config.toml
num_hidden_layers = 9
hidden_size = 128
n_experts = 192
experts_per_token = 4
d_expert = 64
d_shared_expert = 128
hidden_act = "relu"
moe_layers = [0, 1, 2, 3, 4, 5, 6, 7, 8]
router_score = "softmax"
normalize_top_k = true
routed_scale = 1.0
balance_loss = 0.00543
balance_bias = false
router_cosine_scale = 10.0
router_bias = true
init_std_router = 0.00694
lr_router = 0.000864
num_attention_heads = 4
num_key_value_heads = 1
head_dim = 32
vocab_size = 2048
norm = "rmsnorm"
norm_place = "pre"
norm_eps = 1e-05
positions = "rope"
rope_theta = 10000.0
rope_fraction = 1.0
qk_norm = false
attn_scale = 0.177
tie_word_embeddings = false
parallel_block = false
init = "normal"
init_std_qkv = 0.0607
init_std_o = 0.0
init_std_up = 0.0607
init_std_down = 0.0
optimizer = "soap_variant"
learning_rate = 0.00505
beta1 = 0.95
beta2 = 0.95
weight_decay = 0.025
lr_head = 0.00958
max_grad_norm = 2.0
warmup_steps = 200
schedule = "cos"
final_lr_fraction = 0.0
batch_tokens = [65536, 131072, 196608]
max_seq_len = 256
doc_mask = false
train_tokens = 456700000
max_steps = 3874
dataset = "wikipedia_en"
Below are experts of layer 3 (counted from 0) of a mixture-of-experts language model. Rows are named router (the router's row for the expert), up (a neuron's input weights, with its number), down (a neuron's output weights, with its number) and show model dimensions 0-127. Each number is 500 + 25 x the weight over its row's rms, rounded and kept within 0 to 999. Numbers have three digits each.
After each expert's rows: a language model's description of what the expert responds to. This comes from a sample of Wikipedia text that the model never trained on.

# expert 60
router:523510512540490517469490510537451514456486570492461527545495508505512483499478490496497497499500438498493524515442479479492500449531474496495478522485473466553533532514475517481506479501502496498532519508513496517528472501509486510512520517524491493515495526520492487482458501458482504483477472484457508474512529462553469528509479540508501516469511507460519501505505558463534518528469
up0:488504493540463494515503455484470507470501563477531508470501501489454502499487490461525453490480432484486485465477470465507476480487521507481546518470500450514534502534494476490510497485532517530499527509534449510494515502472491482475483455503491491478544522489494524507480526519503474509502487521487506515473486556566486493464497485500500505490483479505528446510485510542519507548484
down0:517500484493506453447496523478515535516480511464458504510523515440524500519533454530495499469500510539550496483528545531502456475469529481508488506523505482480472486504487500505474491487452515531505522507522515502512527555477495489523502544532506508496500490506501492483529501451502495470520531539512528482513470458457491503522566537494516491510506513518504522439517508471486468510524
up1:533443520465492511486537497511542527488490488495487509496485450546480498501508498483540535509488494484526477509493542494503503482495499459488494510457515509501546530477495543543480507496489529487522537508456517522503517452487530496478490495515490502541475480525515480507505517534483517476476451522489535451464518495491445506531472535549497517527514498473463469543516496515522477546521
down1:513463501498534475491549451545522484481469485486532499517458526559496527477520489529496458486501489494491479519512481516487500499467516509540538527559539473510464523524494501483495527512475470505487472491522445479479496562490504511515471505542486533479507507520524463485518446452485538488516494503488513492472471450468489521504497513468483500523514498502471492487494533527468482492506
up2:523521495537506517485472508508506489488510529438493468471471456467454481479492492516494502488460509506501531480494517549491526502506507504504498506478504492579486479535458508484516539496483555499509478515442517512524464518503546486496529477518501497508487482506544494485520493515512530530471514498493481451499471519518496515530527527528515488498485448482517489591491516475496519516516
down2:476508506539510545424506479506519516545480466486512499505456469530489433519482498494492501476496531487514488530538516481497465493494507482496517517500531481519522512491536512496479462490492496523460532494525526464467512511482455514532457494464511484508491563521513464483486495519544470493519563540496493501487475503548502472501482513467511518466496556477498494499499508467491518515501
up3:488487520496520498491486423503490473502457524480482465490495511487532546501500520465452462501490470519479479486473490479482484527510438554502436537524506505540511491580523512521486521475450507522522510501508497508497522502494462519480532541491501506514493513503510478508469513496483509496485476504520473525504505498464496507505472543468527509480507441539536519512481487472497531518504
down3:522519478523519491491533523551503534485517483543515522485498508509485487462523514454488471445453529478521498497513477533490485483510521552500511484514507509527492489509511501479494481560573484452495495515489527478510498518532515475497490500507501527518507495536470507571547513542454489513484480527515516449494491505491466481489519504488490461464482494453496518456466522496517499482495
up4:447476534517501471515510485500483501520461527508547514505524504492482477516547490487482532480478500497533533476492511505511504531474493497499463490498555447518532519500543468479494454490514495478477493530468493501488483536482511518544509472498436496490488541513508501490455494567464529527477488487516495539495496499483460492541477501504523529520552495531499478513509513521501460540464
down4:460446495483454481540467489519501489468501503478523501459462487491514502517486498512501467497527507476515494490513515484496508520506497482524479485492447463493494472500491528481524575478509536484476491467493486457525498511524539485477487568511488519571427500468500519509484475498497504509508486495549491447489530492473499515498511506513473515471472478504475503512496435477508507500511
up5:471508515472429489496532485490494521476475509476450548551484503496506450514468482538532477516490487473509481483503507533532504498517478490503464528469509477501488544487484552494481488489495496498461527457480522505519553511505503450450500518514504517541466506519505488501462514520502494496487541534461540497509495508502491487441499503512519472506458452478508515535468466495484495517506
down5:471477482475512507530449520556504523535504497497504502545533566520546457484489499510527499450485479503484495464481503474469452506504505494524527488446489497503535514472504469528486528513474508506521485489509473485502467512524485510498486533519565509532532515511455521498488451501509545497523516475448491483470468483532513518480484489504502480531492527494504465479457501505474491515472
up6:493484487501531475521515453491509479495478476546488494515529453500476502482503491515489471505523550554511527540521477496437460496513467502523510508469512539473502461484495509479513510446512549519513506495498495498515525492469473479508524500548493470532483491499494509501499538473502526499498464538455520498548469526510467523451491546478490516510490475515482455504527472477502497478443
down6:542540516487479513506487513493489502498509499490550476443537514518528519541531481422471476515498508479533500526513507506523487531440522492539480508515507526523515477520460541533498492490517510508524504493505477552558511496542463500550465528488488526525444503497477507527533506454518518490499503504518517467508534494515514513516491493479511524485453488481511467487493492494465527512517
up7:506507455466525507511507448506458484458525533535504521516504481496540483503467505473485479494493513489512520507489516472494542508505489541506498529491520513474524530506519530545476490487508488467502551520481486452483488479493479560524451507516547489521474515476510519501552505538522502500511507549535528491465527503475480499541507488523487563455484517484493538483509494524531516521460
down7:500534454525534504457500511465479522479537568535485508508498487502463556511513532492495474496494494483436487523515507505508507499545501519495505492525495491515545493534482506504487517521491515505437513563470531501482488533477511494524455518504465519491484480478484470514484511483527515461504507470507481498507496522499556497486465492520550467530491519469478483527495495472564516507501
What it handles: Prepositions after verbs. Prepositions and function words after verbs, especially under in "served under", as, among, such, be, plus table divider dashes.

# expert 2
router:488512512488459465487490507465541484488535489514505536450476520496495509470496497494467510509534519522488489455518478520481543541493459541513528517502516488475504489484466467559518478537486514554501482505499450488548487519513519448487533526499530474535502545518512540511500530484476546490507453512499492486488511502491514507494507482491463504519498492523532451472558490492488519497532
up7:443541507496505478488544535510533487489466408519496517505497499522492502524489477509507482493472470523500538527512519496470510511516485522495501572473491504522524524501459524535453521502504528511487501528502514506491509501489462476521517520516513483532468511521514476527491565527503537496511523510504507531511506524488502548519509549508550508521494513526505560470519506480509516465469
down7:472480530528479512497553535501520470520512486529444472501547491468528442482446425491480493469547489513511541508460503518518523557496489521509486469519500535499476507488507483520490517534492487456477499462491529499534538497481531509530501474485505527527492505502535480476483501529479502486498473464487475480514541486498484519514511506481466556502500506509465491505509462482517505506507
up8:519523482494485531448503485525504500509478486504485431499497466503539464494502488508495483533478580508488491526469520502504460522520440533494507487511449557521526530504476534518486483525490516482489502495502477493546524478493545501481504498517518556520529515498516504531499537510483522513513545477517497483485492445515496517500478489516527488477495531502529501496472483442460512511464
down8:482502444467481514476512549492536514490502509488471517531477491517490464499488513527525477469504497529518550471477470463502473507495507525527448483435516484508542466515537468477530490503506497524475491526550448482496494443529480474463491542467497500525514504504547490513479534481469527525517553493515495505482489522501501506502494504491488481520481459492491511489503473478456479497456
up9:459469504531507511502479468473482525493527495523510496481509498495474518479514516494477482439477491432497508518501513513510531487497492495526499464520471491500512515495472518527510485468464501546546534549496488463540471508499484463514535496489465519531477463518492479506533530508495536477500499465568525473477515487493540490536495488470457467486494509453518535523493538525466500470469
down9:494483499496488520492461468479528455489500489506474486522520494490474499495490515495484476514501512439496495491472531569515522542481533514518467489509457502483493507491503493496505511475554479518509535438540496482523548527519458509522480485525511493442489498533498488483473545474487510513558527520490502518493517523512493546549509516469461492528490469515491501474512530485496528522559
up10:513531546520489479492444512502487506501511533542523503474471485546485481507490460499523483517506502567490455528508473506516509520521545514497481485500527470435482489481458488491521523501518573475513483537493519522488521480500488470495483530508518524486469491503489459504519536465446512534475456503515519522497505474488466513515491517454463506513494475504485527507543525492520532495486
down10:505476537487485511535496537535536509494514508530491513520449509509523490475503503489510508531500486537486479432504503526487534498516533565497524500517529466492499543477513513505513480514485512502521501498491475516454461500510469523543517490491540491512490505506518477517528522551491470448478491474469474514535487497522474474493514536482435554489476489456525516460533498463513527505518
up11:514519526484534472524515480522476518561499502477501508449517511475456494556486476484475505463491515485510518493484505531477524541515493517461505459527503496503511521513495492479539477500525501509523479509501510471572519523519515484448519472507492510470503496497515481455501535500532497475459488518476535444485479485477546468486539518458489482489482538527486451483501469463504466498511
down11:529538482483493508508504529512499516529499525533437525478497506510558496506488457514495477470539499480492479533493532542487469455483513493511503524519449508519498515503517518497503506494475501455553431549471485519487511523483497497528506530531488498514502497511526486487525521499529520457516512510477530495530523498497544489489484520514444476527500463501532526547526530528477465530531
up12:479552490498472508526485487481506503512527483474523502484467524472541529469507497533481515508494527475534467532504510498494484494456524536486497521451478486511497495483537472493491510513491501527477556525529533456474492499528517483508512488537487488563534455482497510501484532443472502485487506499487468455516532500455489504474517495458454503482481542527483504517538515522480470464543
down12:500523510500555503521516454539470513485451505507510459511470524515532496473514509500511500501524531468522445544511506486551519454502499521498478506494502476521528486505519493512504478514483526521496482471481506470529435480470499489523500498516509443531456494557487494484452509481499522516525513501511519505542513457474511486470514490504500524479515526497516545484488542509450471454467
up13:480523513482505509506519479512497478468454514477495477513506509487465491530521550449464502499547506508494486500463553526525528520454494479516470502504528547493503492577483470518511474495505497528482488514517529501554492535462502489502484502491508538459493521507482532515506545493494466518507442461523477435513517485513515514533490490511529525506506456495495540503490475516504478476470
down13:521501537478540463521473498540490480528489494503452483488524527533431504496518518512474505525486498510515499515493454532501471517501511525497500461499525488511446509527512491485472502520520448494494479479478452458511509498503477504483479453532488466508533490478512505512541523483477495507487510548512492535496435489547531506511524509479560503496524518517457500471503497511478540512453
up14:529513462503492492484496511493520477558495546487531503548526501502516471518506497478506507518508498490502456495547488501516518559538495495514480500490498502515531487470467474521468539480496475509504508503482493466486515531464457482504504479497472504509498490529502507508425524462503477483483555505551517515523421528487525506502517479499534464445472552499495487515496514458478507487498
down14:511484474508478456534525513490503490477543469471507489515508513479524490453494494490494529515537502539490502526513523533450518495507526508470443518485551475503519491475488502521473481473502483477493468501472508514469477483488443482506489510527505486504499505496521486496544501468495438522479476492484491528499432467475445484499497459479554534545498511482535488475504509547498487534474
What it handles: Mid-word Latinate pieces. Middle syllable pieces inside long Latinate English words, as in cult-ur-al, nat-ur-al, const-it-utionality, re-son-ance, li-ber-ation.

# expert 22
router:514488495516525531492490493509488465512545525479532495474502504509475477483511517498489504511438487551495502493474497478500487498527517500509500529462515484521495562559463491498505430573485454494478486509515503462514514493530505537483521485532499524543493546493485493469490501509545523524509481529501519483519481479545476468488542516471483453493498449523486494532470510480493489480503
up5:491481540492491480521523497492504469504466534493455483534491524557506484527500487459512528475499503503492495515530525551476514533514505446476504445527536493465487505482444490523478490500531515481459530543511513488514508519514518533470492470519513478549540525541455517502454524470503504533511485468481539490488522486487504473516467476467494505439510491475505502499514530486474486497488
down5:504498486521551513493463509485520514468512482492495487489504456484489479535488464520506505533488505541476460526476536497472460488494509492475476431524520509499508475502495517498502509542549530541482532465483504502481468554485485500523480542552491488502480502465537516490507505547519512465484508526488468503520451486513497498464490443491499488517483495477515493462547533444481511519483
up6:534485522498505505493531505503506513521493487545510510526521510514494494494486513509487505453493554476504490532504538505466545497492537515518480535454517478494509525515463508482540520472513491448507469503521480512510518472503496459504536535511476532459530538497476499442495525490492518509465508522534538504547469497509467565476494521454474489536494500508484498480478482473434482540506
down6:506549487512485485494439472451496479503495529489511496476453495486480526516516543495503504499498497500483546435503440504479493524499516459470512492534470520468443496505504501546455476533516498524508537503489539498526501485486485524494470491480499461504485490528486481536505506522491533501531512481475506506484532505509476453526510509507540529514524503481484535539500509502580467484499
up7:509483479496473464508547493500490510509486528537496479490503498486530475469518525487502496513496479470504495512511491463475473459486477452455468513518491471516515534467475468512476485506517508530527469474488497478496536482484480484521448522512506495504485477550527538512459475524465549477494469441486482508501489497486477505518546507513488483543551475515543439542530510532476503532493
down7:502453503489517498507470566474495476489501462500485469501494478491488488486509543498507480486478524507531523499507480549511490469520530490552530474487483496526473493507527517481465501493479452466489485512498483472505482533534529498496556507494506522472509499475481482505537489443546498497547524533515513455449488467496531515487496485502493523482489528549492532445447497482514541503524
up8:498501532498486492501513516500486484477515508526498507505514545529500493494463501536477467505529493508482483488471529487466537523534550522489537461443462551478501499508499491490490536538481527500528507517487497440535482477525512518509449523522518485470470502538483463531582511488472487525430472516497485486531494515527498510491501465501485458497477479513472462493501496501499527495483
down8:488510567529492487479509494533529560488473492509525515479491525498495509446485500511484534492536499484469520482511486515527507497539456491504469481481527466483527497498531506499489468515532487472481493460537531526521475507494505504493475498475468490504464458457518486435491484502483470520536456514502514503530471462483463488465544508452528484496515515485543504515481459533467471502492
up9:474480509508526484504536536507458500530495513562511498499539482490509502486506487473474474464495532509517508520566511510494486512524550482488534555457482514521496530498485524510500474504515485500521514475482481493518429484475488483540469486505495513501499494499488476508552503446501477482468445532508485523516523496522492514526534521503473500482500538516457483532455488462548493481461
down9:500543505512500499482497446566528489467478501449494520543487534479492506513520529522562537524518475520473525491468490471484511506470469530492475480508517469516457482510505524494498500501504495481473522500501514457479542497511520467488514514521515547497489490465518500516473499526494523525503537483514528482459519459502507475477456530496471453521520495454505537498515484557499480502544
up10:541516562488508505526487495502521557491505490464508494477449566457495516522549500500506487484540477539508503476497508534462462486489464525474461514515515500505513479476517493483472481477504512504493510550484495532480473483472478500522500482453529495534495544485486514499482512476569498506470526529507529494481523496546464502497496526517521477518464465509502488488482512477520510467452
down10:535499487514479517478517553511454461480502527513481471542487520511493515512524507510500456503465482503493460530502523546535514515501489518503464504524516508435545501507485480482487514528508516498475499462486448473548474501499480473515514518504490507491496484550475508517493504489508445467548522475444490538555506495474512522473494520531500512494472524528533471513479548489535489496488
up11:537511470536512494522534497533485446531514470498477527509527529523531527464542519476505508501478493543534489463503486467523472494533504510453485482516511508475481504512462520532504497467467500519529471494506461558509518492474589476505462502474457464518524513507482526507481494490496469510503523483536456480507525503531484505473496503499479514509450473494476511528498494490514491491545
down11:496495487519503454487474490470482542468481496475515499487494483513436506463465524518492561502476486495506519511490526534471511498501540477499545525488529492513468483476451475483489514477501546503552545490503460480501503437524444558502509518454501492476514506511482496510521464509468536542494502538487497497489502485501474469518509495513461474539512482532499512490507450527505493498481
up12:502498485572453461482465526493503473478523554530490479513479471476508491510481478489509508497494435503511420477491489490541505502494493470484549485518524480498518454488507475537511491484526462498532475491536499494492437530501483505561507474485489486485483458501503503510549498491498526486483472498531511497504503518468469521472514496532499477486522470519510530490520461513478501470486
down12:471520459441523520483517502495513503507504495493484512481527512488474520509495521505500485549481483484491529522491513505501498492579498541521458578495537515492476514512506534482503484474521504465448442517498489463518504502513519503451506496516519496474521501520539540476523465459528524459489535518479511525511500461504507541505511515516507537548496538491518488500501495508493439512515
What it handles: Prepositions after predicates. Prepositions following a verb, noun or adjective they complete, e.g. insight into, pertaining to, looking for, spanned by, around, over.

# expert 50
router:512479527546513557499488482476508564560550518455490504455482496453525470476495488489481522533505524486499503505492482483504497496502524520512539475505510487540491499504522498484520526512523483463523469504494547511493512530541466475515513514495490502531522524469515486509514482529529534542533474488527540493538455539512481479481534533474518507483499468532484502514466536534510483514530
up5:499489454497488446454515498470491526442497485461497505470481474499501496498523484469513515488557475526508567505530450492505522491476485500473466484511464508516479551485476520541512555486490500513474494515486457481495490558484518515483465492506468515478505496534491473494464487473480507506551517462471510510446515474485491513520509519521486510502483453531539503485516482478502502524513
down5:477454557505530496515500473524484495475506502508504483510479501491497483512465490447555528530536497451481520460505502473504516542490467478511513443501503500484547476475528504490491523526525479476499532518477480528481528535556500521563523523472477528499467502474509491543502499505491492515535481555540494496468518484512474521518505477475483510541501495503485510498519499512484517515565
up6:534487526495487472496508480490511501521487502499455442497548445489489472505489532492481506527476471474480500465448492578485495494487495505455455528483473499503467524514491549477477515474504488517471437472497523495478492494501503505541465466495480475493514495494473423499500479532537489476520489505509479495487515475482501498518537509509500480484452481494456503480509520508483481453497
down6:494518474537527495491490516517509490495451480498485475509494526480494506484537444501482511483491514500474489475515497467507470510535501489484502520539507471487488474510560490526490489492564520466494515525478530467465545521488506502500569489479477499542529519542511504491501478461494530529505507487501523525456452498472472480500498474483511487468430541493510526561498515492461466498502
up7:524535502493531531485552528514456493486538505472472514495482478488512520476531533515508485483503544505508488515531519525485498486495516480496479496526488452497476514491474509503498517497421490455498467488499527511487555514504462515463508493479507515499465527496466484526526540545430463528486543476509474492492493502528517449507483517530528515503463501494451506463488529481489508508464
down7:476513493525466497518478481521553494538492455507506484504517558506515541540525471468470496478538514498535476495489475457501513529465483508501515520518492534503515503523535522490504453481567539548479538534490501494493473491515556497511497492506476458492511475474516492494493472510512517498517428500518518504538514474484492456539539512474492489510486511470515538537502495513514497471498
up8:537462501516489433501500506483516460478479522445505464482500491495488478493498504495494503510506451488456510493490498507486524482486499502453496503524500494491501545459454505462525484520504476493530478499466469483472536557512493513514482473490482497522497484527448510514541490553463550477509508490471476464477507532560486547521543474502522511501464495463513515503501503448485499499496
down8:475538459517507530467519547481497513485515483513510507511508494500510502493479545484514533506515581500565511501491499505540488478502510515519470521499524500540485501512506518534460518472494480561526534503499531477502500455472487506537471527524521490470464492500535467509458462462496495509513532528547507511508504462499523445536454523507541469519507499514482523529499482487484506505496
up9:462528485484499512550486502521496530505531485500506453535513498488496500528519488483524495535489547501508475480499484471503500485483491511499499497480501510554482443481508478528509499480525480496471543473492515538475513511523501531506476553449472472535484461448519524502454550515474519456462454473534487465510534521502524507537485467496525482490460529518490486469504510517526535520511
down9:487507496493501506461542535505468481508486562516552523524524439486479528477446469519489503481483485482500490491564484511520502502489483507520547510480501497520509515497511498530532501529523524526495476527477515534500479492506541484487507486497534472507504540524518488526508468539564504480483561525486477540497461539494485534536533496482489519482493502498485531494520468474518469462490
up10:481513518477511487512484533539472517474529482485494494483498507488473509491430493482495557489467544504533518502527510530473493489493523505500538519504494509457505514509506482503487497498504472523469518528518496481495459455510509490518551466490516537563471480466546484478503495479521473522481530531522565480503525494549482458487511445498490500519512490495460488512469503512473493436515
down10:503507471488520513501477449494534530495478505533528536518520486507516456508459481543495476531556423466499524494496513507505523533526491518485489508535479484523527476513485493497480482507503492498495473518488509501499566507481476497433472546491506478503454525497491521507488481553515505498499461475489446490477504519496528532495507524506524483475498461503544520487531513478529497556486
up11:483505499517506488483495470505515519482494495447489483556491493487484486503536508538430523491493441468504488470462535487483517476482485497512509545508491518515478541513546501458497520513489463530514486448522472488527509508493405456536499523504498528486470543495496508498503482525496561513491481489527510533494534507472504516508502513487507502482462464479532473511495470496502484487479
down11:527488504493483509508507489522516496483495473508435520492536512488493462478489501465481492491454538542514456508529524518556462494524522503471499471506531518470528467512475494500498491505519538486500543523484496426412525464496514535498487518516455508518507444521497503512479474481517496520535525508498531478511524516502510480518496499484485480469511467506468535459504493529508528523497
up12:521503497539472481484520508528468452529451497489469422549486499493496497492490490461465505528463510515502469495523480483518492517493529486488452536508493503440514532502496531477557524499483502506508506469474473482491481454510495499547484485483472496532526509498499459506527461479471520471488503437519496459532508501473483482485505498507503505503495493466451494495525526506447475497490
down12:519549498472502491513530493511504481474490486509480529501522524499536529488476505521486535500526471525469528482527515511486454480481509474523504552469532471514493500508504407511493540476513451546514530558526527501474461483493513496452526495484542525503492516535521508497496526488459478498536473520491498519466501485478530477525545501509470496522470504522525469486511517471511536499505
What it handles: Place and time prepositions. Prepositions in, on, at, from, during introducing places or dates, as in Theater in October or College in Melbourne; also infobox colons.

# expert 32
router:452467518486512489559481494503493517485504461479492512493542518525530482535515465458464510456537490506497541504488503455523489518482509473513518491457534463509495487494521475512469528486541490453480502492519508462494498490497503487537490483493508499503524527470452515486546510468478433525537503481509439499506465499489481475538456477516517503487462476520525489518483476491537506498477
up5:507472503481519536510498533532452495502519459451492473510469474490489515551494490512485487480456504467500471512522538511511509459517506483503526508473506519484520517510513506528494552491456484476515487548512466529525481518499495543538518485498481524490528541475532507481512492497471513506537475500473462487485535497441462456535501527539466528520458477519548514540487503520483507485505
down5:459480467473492510518530518520527529498488519532505517507517470524517437471521466518557470495520465472528509457517482487496540471529500518483514505493434495492497515506483508526519504522483487528484504483511479490523492495503562496495520515515511526536519485506472493485445517513463489488471430500524513512517487513509501426510500506480498468470523495492532504497453507488504492560466
up6:508486507518568476532489463505511500495517492501521529518482477472493466543444535470474469523497510487480536499486528474525496476474511506486515535513490476507513520536514499508489475491483502505513556515539509478505501478505475520519449493504458557447532518485517482488487445504481535564485524512513474461506470515498513482519490500487498541498513464460488509473476459477544490475495
down6:508467500496519475475508499495484487499514446509493494522524464471447543563493509479489488519502494507497462479503502499510514478513439515465520488503463520476534533483463506480458447440499517543510478542509505447501514520484523493520503485478490463511488482480518478498489461558500456491451538475493512515537465522479459472500490497487506505480497480503485494485483468490515503486453
up7:486449495502477499504509464509535518542496521540475432510519496506467495464521495463491504486514501513530516516484511473531516503521501512442497501472547512475500527485497461537495526466527486446481472519506551479544520526471521505503546498531499535520488495497524481558516500507525470466508454471501482522507483503510448534458514485506530524504477500471486516500459471511481494496484
down7:520462489499483459524490542487473531503460513514522504480501481517516475501539466507515485514509487515544524499469511467464512533518501518461443515503470492566465543480445503506527521478487483528484558510473489480509467492498512474510460517480514493451460518465457489522542503472473517490514534502513531480498495494500518504463528483524535507481525501522467491511494502497472513452527
up8:473511493490494536499486492514517526537486449488531516464483514514488465511501463485496479502491476528537551471493493498461531533464514491492558489546482508496474510493533494527514509461494514526506539499494543501508490485493551476486501508514535477499483491491515569495491531466471529536496497492511514527518515486450473527484483470522500518466448461522520522522482484554506488530549
down8:471521540485449475507474450485535502505525486498495476472483471534479502485470513536482485504480522512517545486496467520527499489515506464520514537511518515505523483478530502541502516452495455540476494515518498516496521507550522558517486487538464504549515473497515502484511471520543534541487499468499476493504492463521536522528516471498456461500484484541498453496495486477481506468540
up9:519474553477485492461490536487488545484532534490513467470535515534498526508473496504478484492501496524521462473538528519521509540475511535471473528482493503473517485501539535484469532517476466506530507491537536491541491459525520470472471480541521500498493513495477533529487526457512473511515507475483531507484469486487484582527524473511488522518490507484524487535495464523509496492458
down9:517491537527490498506526506526537473477491482489501493522532504545479519470487525539480461531498508495467513508473488451501492522523536501497457480571510476477518517450506457465522513486515461498512486469471479494490504496486524502527472469514539501468459520488515524555529531507522557510505490476514509484527535516520515515519471477491541479484446525502504457537469521522504509508491
up10:495483498539471522553534471491468497488519529493485527507512472486513548501470463485461503524517518503492503497508440502523506484507502502458487520460516507555481553494506477473522469473502517490502442520571541505476487524494516516441478504502569492508475513520505500520524511512495446481498506460496543505503462530518526516550490480518477497478487490472495502488512506501520497498494
down10:506492523492506490504507545514487470556479507490517513492490491483530490472490454487472490508559517481498476492497517501530538493476542472480473457491488516518483516536490508482489491476519516524482531513506531529472452496495485498558518506492477488480505523469468505517480458558511490510506483488483493536561508570418543505454505500502497514487481533518506500452498514502513508475507
up11:506505519497511517510467469491479493497475517474452533494467529535507501488475457478506506461529487472465513517523504498503509464460522510492462471535499493516512513539492511488491492489500495495494453497516507473460542488479519502504447434502539521513539480504484452520524543524530472510524504524488463483500468507550533490464513488547505487538498493492468510558497507440507479518478
down11:476517483535492481511484534514507497518521524507512509532449510506516512465488519467500481546500535523460441486480456484486495474497486515517547445492533510507474511452546451529542505472516491494482483511462486513507484495486481479506512484516481533509494537476444547515469498481506534485507532446523494507502525485453496495490455498517477473501467516532483553494495479524519490508485
up12:469494485466492479509474503473465515496519492469538488539499515502474508514562546477470543499503511531504507513527477499532531532494500522499475491442508466500496468507501498472442519488514501525506509522535494500517469563493506502519504485527495474499507459495498457496506596456514530500494515476510485504478485493476485521546496546510494479489485530459472511506526510488501493448522
down12:503538461507538478524554494522496488514493501520508491493508509441498500538473457484525490526498470577517498493516449483567502525496555491523509532538498459499507489513511497497484524503533464491500530486493504502487481466504498512500507490574549478516515487507498491523512497435511545483500498527501527505500493503547464472499529504516468511500522484486474515469498510492491448516501
What it handles: Spaces, name-initial letters. Standalone space tokens between words and numbers, and second letters of names after a capital initial, as in K-l-ubben, B-l-undell.

# expert 10
router:499496520503481544483471504513504501486505542518544458468535480503490488493489493535517497456511488493496463485498511486470526502508448529498501520530495509567495497481491477504503499513532473487546471532532508474527506480527498538430526487488528484480500489454522527476450506506510492562523471506501515545492523511567500490444507528481493485525498532531494472507492542509507492505522
up0:489501529506477448495465589506478450501455478536490536509488475534475503460486490522482477443530491470486511503515523463510481504512519469465515499504517480495507553474580525449500483511505502511490510486519492491479498494494549490511496508512520508478493506471522489476484478553538525504460540475526522525491490501509481492492476504530501503507536483520522532522495495485482467510478
down0:517536485535530533503497456513534524502473493441497485492520502552557492507505462453486485503516510499459508480460498526516531423495501490485530508518527550509488497470498498541426495497530514501502491510506536461511510513496494476513507495510509495526480528522494520468476528500470501525552505494507475534517509495468521532445505459476497488525512518533493530498492519503519516532509
up1:470488500532453489493522504544494509496540496453506492502522472462497477487513488516528482489514499471475517508483541497465560462464457523471509473495503475478502493557513468482489456500485509508525488509482461488471483531476501524476529455473504486501510529536494495501519544510507518525495487549477494534558478500496487509508537439447467499487533519483498497550465501488490492503525
down1:462483466499513511510497470488535503466487501510494489480531499544501501509427516488521472518515495468474523513488491460470523497496473484489504531488549492551487531472524494540485470517495482453471510500515515499507571566496510535484475490544485497476499525490506505469506480523537490520504491528514484494485506476471478464528482496545512529491504530492443555470516465499486493522474
up2:490501513497546462533505468465513553431521507523486534511485505509435464517486497472521493496510509453502480475473505503472473465509516497498508480518470531471506539505512534483506484465513500486500489472461489554526510524511513480488529477486496489553485507496530538547538498476461493480531527493470526481466521475474499497494488505474497485549525480506488480510517485513433534495496
down2:511512502506512477533493478483537505513498526489472509475500508510509492511490519514477547549498516500507526470490488502487512508516523492484473537466548512460528466415533475492490520530467510540518469500485506447501529462501479459481522516504493513458513500480503496491543487495516493493475546494454487505507554505456512487489548495495514489453484534536532471482539458536524507523503
up3:496496512515482444499509490508505539513504523498503500469475505504508532499493494518478530521495547507477494502485504508508491481490504515500479535470492483536446478462489533543535514506461539493526455507541507476483504512459584533490481483513485473493502537520457549462459517476508483496516490495532498472542503487504553514477507476503484476509488481523518466518469558529468518539483
down3:496515498457465530510502486515480473474505533515513475497507502476466570473509504499483484491471499520554486459514466485498476505517518498528507495556470482518558512505506560522506494454467500473503463502543531533490529475526506470448490498475481548486524482493476472477506504485504496495523500437487508484499474517523508497472549522476462487488530530547478519498527509488503498517523
up4:519528517478481480489494488547511479508518462534452483468532510476507472471460527514502517505516487475528528504490532497480498482475509507474502539496495470490496522491503491471507494527489489451523476504485512472459442496496514506475491483519504536500492513524532534568514484483484479553541463464467496495504506523515475477520511504452504523583493507527495482447510464525488506466470
down4:511489495488494520510496465458521486512530539534501500483475472523470467499472499502482514494507502467458512497523514527453483532521534530499488489519512527543450497553443485470507540470517497534514511498488478498583528530492523495496536540490516488491506492470499512499489502515519445511515540496509509482484500508490485526521470482482489472536573491533458486513481544486507504526516
up5:516506539485471509517497462508533524540488516541518497486499493531508519555470500515500507526468504509528516470476555484513479477520543542468499492510488469552496514487453439511513460486549501494489486559514474498533479503460529521441480524506487505477500496485500522547504490503527508521496501509487527496490500527525499485496499496431521512483505495555528483489525490494520453497526
down5:493498517511463507514497531503486463493485443523523489508483494481500484496501511460513463473517521482524509469542540511507486501519494498483494459515507550444489497530512477498528497538479468485457532475521545504431480474513498514496495549517526485497470499498489480468505490528466475492473466503482509471539490466441492485494458503521509535470522475471539534467509496506495447477521
up6:453493469508483454481479494522503467544548534521538447458511508486525507508530481483466498525476488512500519465516478496511495490518493519507490512507463479481524511535483505505516512505485535501488485495494505496516505515500521497481567531440494456517494486509479519478472491481475519517539423514490518534468484482491502504501490515519472430569483466483528496520485529510486517513529
down6:476489494483552551523475586505481493483516461497509515512507525464538482492520507469494502504477541548428492530495492487513467485480530489511487505501501479530505503464518486522467489495526508488463440465534472501454476514516510476558501499519476505531538469514495489481506540489529491452509509512506498459523506509509524494525492519522452493469495493517491488494508527486489527519523
up7:522499495531476520543536508496495544494513491502501525528484505514519466485467455523499493507484477524547485502452529463502510527494523507524480514563483496485505491478481512513546465498521529471486490484500499490517549520460530447481509515529469512499541518467483492456492541500512470534483512512481488504532506530514512463480514480516509488478512518448527513438478476552446489507497
down7:510499532512494493474492536460492495529481481488514475514523529516553510503486452545510462539464508506478527485521455539544517495468527551490540498461505473478479453456475531484451489492501486479500491492489521515494505509517457478512514503511488507532489522561501473557531506483457503511494490496501497524514521505464486479523497495509539482507509537480470535505454542516512525479506
What it handles: Verbs and relational prepositions. Prepositions and verbs tied to a person or team's action, like against, between, with, for, defeat, join, reach, received.